Weights of a small mixture-of-experts language model, trained from scratch on English Wikipedia.
Experts: 32 experts in each of 12 layers, a softmax router.
Training: a variant of Adam for the experts, 731M tokens, 8040 steps.
Below are experts of layer 3 (counted from 0) of a mixture-of-experts language model. Rows are named router (the router's row for the expert) and show model dimensions 0-191. Each number is 128 + 32 x the weight over its row's rms, rounded and kept within 0 to 255.
Before each expert's rows: "gets" lists some tokens that make up at least twice as much of what it gets as of all text. This comes from a sample of Wikipedia text that the model never trained on. Tokens count by the router's weight.

# expert 3
gets: "\n", "In", "-", "|", " an", " he"
router [101 108 129  93 105  98  94 144  62 173 161  82 105 161 153 131 166  96  84  86  89 160 135 129 154 150 104  62 131 155 108  81 116 151  85 115 175 137 143 126 116 141 152 136 117 156 121 145 142 110  66 111 157 162 152  57 128 129 139 138 210 196 144  95  76  89  79 109 141 160 106 157 191 212  94 132 105 130  92 142 151 168 146 123  59 122  72  45 118 105 112 110 116 125 158 174 103 126 120 106 163 118 122 174 148 148 110 126 132 176 137 132 116 118  93 101 187 114 146 144 143 134 151  79  76  89 154  74  67 160 107  85  81 135 106 115 182  83 105  73  94 108 160 122 153 134 110 163 131  97 155  96 145  96 139 167 175 176 124 117 107 132 118 147 137 175 139 114 131 135 166 168  75  88  57 143 136  94 145 126 127 173 123 146 161 116  89 110 152 147 126 121]

# expert 7
gets: " the", " and", " S", " f", " pro", " F"
router [113  79 125  73 143 148 144 145 115 125 119 149 120 134 101 122 132 109 162 139 135  50 118 144 120 129  55 238 202 107 109  63 129 132 162  97 103 118 113 140 141 131 117  95 105 188 133 159 166 129 216 130 160 153 100 185 141  89 124  93  84 175 159 175 124 141  94 102 122  46  90 132  74  73 114 104 151 100 141 157 135 210 130 103 108 173  93 159 168 128 148 128 127  53 137  94 174 137 118 130 140 127 162 129 139 149 140 137 111 101 122 119 152 114 141 128 171 107 171 127  70 134 132 123 169 192  62 138 162 136 175 100 104 119 167 186 164  84 135  73 151 120  71 128 126 134 123 160 108 147 129 149 177 178 143 119 180 136 138 111 141 105 114 138  73 113  89 133  99 178 137 124 136 147 120  84 130 113 195 172 124 102 122 100 114 146 114 130 106 160 124 142]

# expert 23
gets: " the", " it", "'", " of", " for", " de"
router [126  93 111 123 128 134 168  95  89 158 143 175  87 106 195 110 103 135 135 152  89 145  98 128 132 112  86 105 144  99 113 136 190 130 106 153 133 129 169 142 106 150  91 134  98  79 147 122 158 129  89 133 158 145 104 174  64 183 150 100 193 179 153  88 124 153 107  95  98 116 109 124 212 122 129 193 101 122  91 170 159 130 172  76 127 147 117 158 132 127 182 152 165 146  80 191  80 145 149 136 140 137 177 142 147  60 165 126 111 110  57 151 111 152  85 107 194 146 105 145 192  74 110 143 106 119 141 141 119  81 144  51 144 134 152 178 193 139 123 152 129 213 105 134 140  90 109 132 122 160 143 132 185 165 165 152 125 131 143  67 125 166 173 103  96 141 138 122 113 127 103 140 178 123 114 135  99 116 151 113  82 158 142 199 160 137  79 115 133 159 149 144]

# expert 16
gets: " ", ".", "s", " |", ":", " A"
router [132 145 144 163 162 153 100 162 156 137  68 121 138 126 115 148 143 169  73  91 144 175  97  89 150 179 182 120 107 158 136 122 131 201 138 102 122 153 107 122  75 101 169 129 151 106  90 151 105 160  87 154  89 172 107  90 161 146 142 111  98  91 113 117 159 105 129 162 149 188 159  84 130 167 103 111  87 172 132 115 148  53  84 154 113  77 169  94 101  69  93  87 101 164 140 141 149  92 112 163 143 155 155  84 141 151 105 114  93 126 183 151  87  88 152 137  95  66  94 151 103 143 108 165  95  70 111 110 122 120 120 133 163 117 107  77 112 179 101 102 100  89 161  91 177 127 169  65 151  67 145 105 162 104  97 104  96  80  96 161 100 159  89 113 161 158 116 135 134  98 121 124 105 183  94 173 159 115 121  93 167 101 181 132 181  95 162 171  89 148  84 120]

# expert 17
gets: "'", "ive", " p", "ill", "c", "iv"
router [ 83  79 161 108 110 161 131 138  98 137 117 173 107 128 111  95 161 161 159 122 125  43 149 105 114  99 105 182 170 153 100  88 163 147 158 107  65 136 139 117 192 117  99 106 128 158 132 162 179 160 150 113 114 128  94 143 133  33 142  95 119 203 130 165 161 144 108 111 131 101 126 112  98 110 113 120 124  71 152 228 127 176 125 129  91 158 124 171 177 151 102 122  99 102 114 152 159 145 107 138 142 121 149 127  98 122 114 127 151 108 116  92 125  89  74 124 144 161 215 138  87 147 111 154 160 158  75 152 189 165 139 135 183 134 122 170 140  96 119  62 138 103  55 138  90 179 116 172 121 158  97 148 166 179 121 159 180 166 145  66 131 117 131 137 124 128 133 128 167 188 104 102 127 105 121 115  64 127 178 156 177  91 149 105  83 140 116 122 103 156 118 119]

# expert 9
gets: "y", "ist", "and", ":", "age", "ish"
router [ 94 123 134 100 130 145 173 146 124 134  78 187 108 105 109 119 120 123 148 135 134  89 152  81 180 113 115 213 143 179 153  89 152 170 165 100 104 135  88 148 119  92 124 101 129 117 111 149 156 184 190 195  99 141  72 119 133  73 135  66 153  97  89 139 145 100 122 150 146 104 108  84  81 123  74  95 137  95 103 156 191 142  71 132 105 152 134 129 125 104  81 102 111  94 139 105 172 115 127 139 146 158 173 131 115 177 126  95 129 105 148 137  85 111 156 130 121  64 198 132  18 110 125 140 114 153  81 118 186 144 174 168 161 100 118 159 167  80 122  80 136  78  92 113 100 157 112 140 129 144 127 172 187 186  92 154 130 110 145  73 129 113 132 125 111  96 102 118 108 183 124 144 123 162  93 157 139  85 142 186 163  98 160 101 155 100 141 148 113 181 128 157]

# expert 0
gets: "s", "ed", "es", "t", "a", "at"
router [121 151 149 134 171 143 114 163 131 126  82 177 150 133 102 174 157 161  87  97 150 146 112  66 169 178 159 163 118 163 134  87 129 198 157  82 102 167 110 137  79 109 154 120 145  90 113 154 125 187 106 177  85 162  97 108 136 120 164  94 107 110 101 122 152  89 145 184 139 163 155  77  82 166 100  97 108 167 152 132 186  85  84 139 103 105 180 112 127  88  78  89 100 142 153 146 159  87 103 139 157 152 162  98 132 150 107 102  86 137 169 136  67  95 152 126  97  58 124 168  78 124 118 175  91 100 103 102 135 134 123 137 164  91 109 103 137 137 107  87 100  93 159  96 175 135 163  82 153  79 142 109 192 117  90 130  98 108 125 141 106 171  96 134 171 139 112 145 147  98 125 109 109 169  84 169 164  88 146 101 173 115 181  95 175 105 185 160  72 178  91 137]

# expert 15
gets: " of", "ard", "f", " to", "le", "ent"
router [101  93 123  87 149 138 169 141 114 133  92 209 115  90 128 108 110 119 117 122 158  92 105  91 146 151 133 209 165 150 142  70 136 178 175 100 102 130 122 144 128 122 130  86 125 128 132 158 148 176 162 178 132 161  80 122 120  77 155  88 104 116 134 134 156  74 107 134 145 113 116  80  59 108  84  91 114 113 131 130 162 162  90 128  87 155 139 115 153 109 103  86 108  79 121 112 200 128 117 118 156 147 179 121 140 153 130 116 109 110 149 140  88  99 129 128 147  74 201 142  21 111 115 159 111 130  79  90 191 141 192 127 145 118 146 149 184  45  94  73 106  84  58 117 151 146 142 156 138 130 140 162 202 140  93 167 124 137 165 102  95 131 114 141 136  79 129 162 118 156  85  93 141 172 107 125 124  95 180 160 169 109 152  86 149 116 133 145  81 161 117 135]

# expert 5
gets: " ", " |", "\n", " re", " a", " 6"
router [149 143 146 177 163 153 106 154 156 141  78 109 141 126 107 146 132 170  77  88 159 177  87  83 148 171 187 113  92 156 147 121 125 191 139 104 117 145 101 130  87 101 180 123 150 107  88 142  93 156  87 143  94 166 108  86 165 153 146 120  85  97 103 118 161 117 132 154 144 179 167  95 129 152 109 114  89 165 135 104 139  48  85 158 114  68 167  97  96  67  99  94 106 165 145 149 147  94 102 167 129 150 160  85 144 142  95 129  83 130 186 145  99  98 146 138  95  70  96 158 119 146 111 166  97  62 125 112 120 109 113 134 156 106 110  65 112 169 102 106 107  92 160  90 173 118 172  69 158  78 146 102 153 103  95  99  93  85  98 175 101 159  91 107 165 145 108 124 136 108 128 112  96 182 104 173 166 122 105  91 165 100 181 139 184  97 172 183  94 127  90 135]

# expert 25
gets: "y", " of", " in", "al", "ence", "er"
router [109 123 142  92 155 139 150 148 108 149  79 190 124 135  97 136 126 126 123 136 143  76 113  80 165 154 113 207 146 158 121  76 143 177 171  97 113 164 120 136 108 110 151 123 127 131 137 175 173 176 160 189 125 138  80 110 106  74 164  89 113 125  84 115 144  90 109 163 149 103 122  65  70 107  82 101 133 112 118 153 166 150  84 109  94 137 155 122 136 105  89  75  93  93 141 128 181 114  92 133 152 149 201 123 138 184 132  88 120 135 153 139  70  90 122 113 124  62 184 118  47 103 111 173 110 121  81 124 161 147 190 123 166  83 113 142 151  94 124  51 124  91  99 117 152 156 119 125 154 126 145 138 189 168  88 183 132 127 155  83 122 126 124 162 142 113 117 182 159 163 100 114 131 158  78 144 130  86 159 151 180 131 162 106 159  98 169 152  65 186 118 133]

# expert 6
gets: "-", ",", "ce", "ton", "ctor", "ter"
router [112 128 148 113 146 125 178 136 124 138 116 188 120 102 111 136 110 128 153 143 151  71 139 108 147  97  96 227 158 184 135  96 147 167 160 116 103 109 117  98 135 122  98 105 109 110 124 169 158 167 201 200 144 147 126 152 133  53 147  57 120 143 136 132 151  94  96 112 131 107  85  88  55  85  70 123 158 102 124 176 137 154 110 106 113 161 129 155 177 130  93  69 117  80 121  72 193 153 138 136 129 160 147 123 161 127 129 123 139 120 127 143 119  89 139 129 140  82 211 125  53 115 109 133 102 120  64 123 202 157 160 146 180 111 144 176 128  86 110  98 117 100  66 143 109 141 117 170  96 139 126 156 198 164  84 148 144 104 168  93 150  92 136 126 106  73 118 173 118 178 120  99 141 167 106 119 132  77 131 152 153  76 134 119 131 139 109 114  96 181 130 159]

# expert 29
gets: " |", "al", ".", "ing", "s", "S"
router [117 139 142 127 164 145 118 172 128 135  83 167 152 129  99 155 155 146  81 106 156 127 117  66 166 180 151 180 133 172 132  71 137 190 163  84 105 163 110 143  85 112 156 111 131  98  99 156 124 185 115 182  90 160  90 107 139 103 166  93 105 112  96 128 158  82 141 177 142 160 154  74  81 156  88  88 111 159 145 144 191  96  84 143 108 110 181  98 116  87  81  87  99 146 147 153 169  85 103 141 151 145 179 100 137 150 108 110  97 148 167 137  62  93 148 126  93  70 148 151  60 131 109 169  94  95 107 102 135 141 135 139 174  95 101 101 147 122 106  75  95  91 148 101 177 137 161  95 148  78 156 120 186 127  90 142 103 112 130 132 106 172  92 135 169 128 107 140 145 112 120 109 116 171  79 170 165  94 141 111 175 109 176  97 175 104 178 159  74 185  86 143]

# expert 8
gets: "e", "a", "ing", "o", "n", "at"
router [118 143 150 128 168 142 113 162 131 139  89 177 153 125 108 157 152 144  89  99 155 132 110  66 165 175 149 170 125 169 139  82 123 196 164  79  92 162 115 137  81 109 152 117 144  92 105 151 128 187 112 183  91 156  92 103 137 108 160  89 112 107  88 130 153  81 143 179 141 154 161  73  73 159  88  95 118 160 152 143 186  97  77 138 103 116 186 106 119  88  83  91  96 133 150 145 164  85 106 132 154 150 179  98 133 156 107 100  88 139 168 132  58  95 146 121 105  66 138 155  58 127 106 166  92 102  98 101 147 132 139 135 171  95 102 109 143 131 106  82 103  90 148  97 176 138 159  94 148  90 145 116 194 129  90 147  99 114 119 128 107 175  92 135 174 129 101 141 148 113 121 111 109 176  80 168 173  92 147 111 178 121 174  95 177 107 175 159  71 184  97 141]

# expert 18
gets: " a", " S", "–", " W", " dis", "duc"
router [ 97 186 138 109  90 142 134 104  62 126 102 132  85 161  93 136 120 118 179 162 113 101 101 143 123 105 104 157 130 182 115  79 179 122 119 124 101 133 114 142 149 120 117 101 103 181 109 151 166 105 150 124 164 117 100 117 128  85 160 113 116 143 131 167 132 113 112 134  83  77  83 137 132  65 134 124 160  14  86 176 179 173 152 162  84 147 136 128 169 133  87 158 137  50 112 125 144 133 121 190 110  97 150 156 102 132 137 102 173  60  99 143 145 123 147 104 172 120 164  73 101 127 134 139 171 156  99 162 119 176 171  90 116 111 141 199 142 141 145 122 151 112 164 152 128 131  91 187  71 120 134 125 195 179 131 146 149 168 206  94 132  92 144 127  65 126 152  91 164 168 133 120 195 100 104  87 136 152 129 193 180 108 110 126  93 109 130  92 135 136 157 146]

# expert 13
gets: "s", "e", ",", "n", "o", "y"
router [125 147 142 147 163 145 110 162 144 143  82 154 143 127 106 168 155 169  76  92 162 157 103  73 166 184 157 150 111 162 137  88 130 196 155  92 102 157 107 132  76 104 158 125 154  94 101 147 112 180 100 170  86 157 111  90 150 129 163 110  98 101  99 122 152 100 151 167 142 164 161  77  97 172 104 107 100 170 149 125 179  62  84 150 107  90 182 112 122  85  69  97 101 157 148 147 154  89 109 150 158 160 166  91 139 149  97 110  89 125 174 145  77  88 157 131 101  63 115 171  91 138 107 166  88  80 111 106 131 125 114 134 158 100 104  97 130 148 106  98 105  91 162  96 189 137 170  78 155  68 145 106 175 115 101 122  94  97 115 147 111 170  78 130 170 133 113 130 141 105 121 113 101 167  93 169 163  93 135  95 169 113 184 114 180  95 178 171  81 167  84 142]